Weights of a small mixture-of-experts language model, trained from scratch on English Wikipedia: 4 picks a token.
Below are experts of layer 6 (counted from 0) of a mixture-of-experts language model. Rows are named router (the router's row for the expert) and show model dimensions 0-127. Each number is 128 + 24 x the weight over its row's rms, rounded and kept within 0 to 255. Numbers have three digits each.
After each expert's rows: "gets" lists some tokens that make up at least twice as much of what it gets as of all text; "comes after" lists some tokens at least twice as common just before its tokens as in all text. This comes from a sample of Wikipedia text that the model never trained on. Tokens count by the router's weight.

# expert 10
router:118104103158118127134127141098119124092152094134097152087112129121132105141117084118157096148151124117160114111141171132070149122119107096117136114154126087108131128131143087182132103128099099101154126155130093108139053149103098098101193130135131149132157153129135108121148111127137100152144154113135139133162148096135101130118097170130092132112123096140115081114143120146131100113173
gets: "\n", "|", " |", "| ", "th", "\n\n"
comes after: "\n", " |", "3", "\n\n", "4", " |  |"

# expert 24
router:153092139174108132127119112115173158119170109097152120149123124134148116130129121126117136144127177145145148129125132169163171144162107137105130080143118115121153126130183152101147142134136106161154151136172145115197082100115095111124165161141147104124110115097109119110105119116154150158118144062145136154162137105129116066118121132150155120094111134142108129129109117145089120101121
gets: " =", "=", " was", "′", " He", ", he"
comes after: "\n", "\n\n", " He", ", he", "He", " She"

# expert 32
router:120129134182110123146083126119122141135119144117123164131120115155111145137130107094111150150179151146085134103119132159113135124117132145099138104111118126164122117147088095114137130132139099118135118132136128148121146093190158128105151137116114099145106096149170128099101105112116086096113148121158186126139151151176175106135156098151138127116137089139107176106110103121195085093135
gets: "1", "-", " \"", "2", "S", " | \""
comes after: "\n", "\n\n", ", ", " in ", " (", "| "

# expert 14
router:146105129146091123138112102085153126097150143143098152122164094075073111171114135130154125087156087161113094137158139111114156138139147086128130097144115129130111109128115161105085156135139150154122154147098098126085138094121143110097068151142122132131125138111128111094161147132122094124124152138134081103154144149142084113158120148148145123130117114180137126121147115080152160123108
gets: "\n", "| ", "\n\n", "==", "ep", " | \""
comes after: " |", "\n\n", "\n", " D", ")", " |  |"

# expert 68
router:114096116109103154131117119126127151077110141089133127131139093084138085136113124136156151147126102128156158120102126111165186116150166124109100116146145093119087129170136170119128144140149105135159135140129166148144118132128091097090132133121155106116135134131112121105116106070146122119139081100099128103175146098159105153145132167105110135095156085087110104124079109138115100098126
gets: " | ", "; ", "| ", " ", "–", ", "
comes after: "0", "\n", "3", "1", "4", "6"

# expert 41
router:097139158104143137159109143100126160106119150131090114131148142160148157159146132125112146166146136115149160137091140121121136119101152139123110152163188120143084075189102085124134118126151140117123124079124184123117137135123103120139128107156109107127164134143142122135120071093151107127126107139140154128152163143153122168116169181096110133118168118087131126152122115126140088138163
gets: "-", " ", "–", "b", " | ", "ab"
comes after: "\n", "0", "3", "1", "6", "4"

# expert 73
router:162147089124141132128092126166151114147171140160096155113114093120148113113141118108171083103095140127127163156102118170115135119102191141096125156163132103108159127149152143107143117132148135150132136168134089141100124108108111095090127135123152129102159140149097133116112115146158087103123118144104125122105109152131109091162119132148119131109081174159096098084107092118167127150115
gets: "\n", "\n\n", ".", ").", "s.", "=="
comes after: " |", ".", ")", "==", " |  |", " ="

# expert 17
router:138117133152134102162139141092160091154156154155086134108145139106130105165157110098152105142149082106099137125106130121178146149081116137114133155159136122163157085139110151137120105129118108134112101157119102193134133135156111112119119129117144104134088113112183137178084153111122079125130116164097151161106128102147153115146124122150153131101141124143175129127170121154124096113112
gets: "\n", " f", " F", "\n\n", "f", "ent"
comes after: " |", ")", "\n\n", " |  |", "==", ";"

# expert 59
router:162118110144121135167129128134114131155142096096129144098147149106117149153159100099128104186069112141172120089072115157146156149144094092127150068116139144135137134110145152126094126114108146139156157136149095115122140119098094119104172151137145163182152127154132101098098115137147146132151125098162105108139130148117149110098144120123140123116104089119160152095096120123086112131145
gets: " |", " | ", "-", "0", "–", " ("
comes after: "0", "\n", " | ", "–", "2", "1"

# expert 61
router:110169135129146112134118133092154122141113161109134124133188178126132114151134142135118105146093096126102077158135110129115126091116135157092122140143104115145120109126094084110121174127168148131121136123136108149130134122169146130128176155158126154141062048142108102157164132121113132134114155118115101116127157133105157134173152123138173124140153137145150145139169149128115087110097
gets: "est", "'s", "ig", " the", "it", "et"
comes after: " P", " p", "p", "P", " c", ", P"

# expert 39
router:132143131126138160183128117170140122065164137120115142099126112125124131154107151120110147142160119092144157097132154169111130152128136117099121153164130146137133130136171090165149150121078115122101121100133090136146154075102098136111108127140129109106210149158174121163103139126139152133107084126114132109114126138127149124120139126125110126116123087099181139101121109085145144103161
gets: " |", "-", ":", ",", "|", ";"
comes after: "\n", "3", "4", " Score", "| Year", "- Location"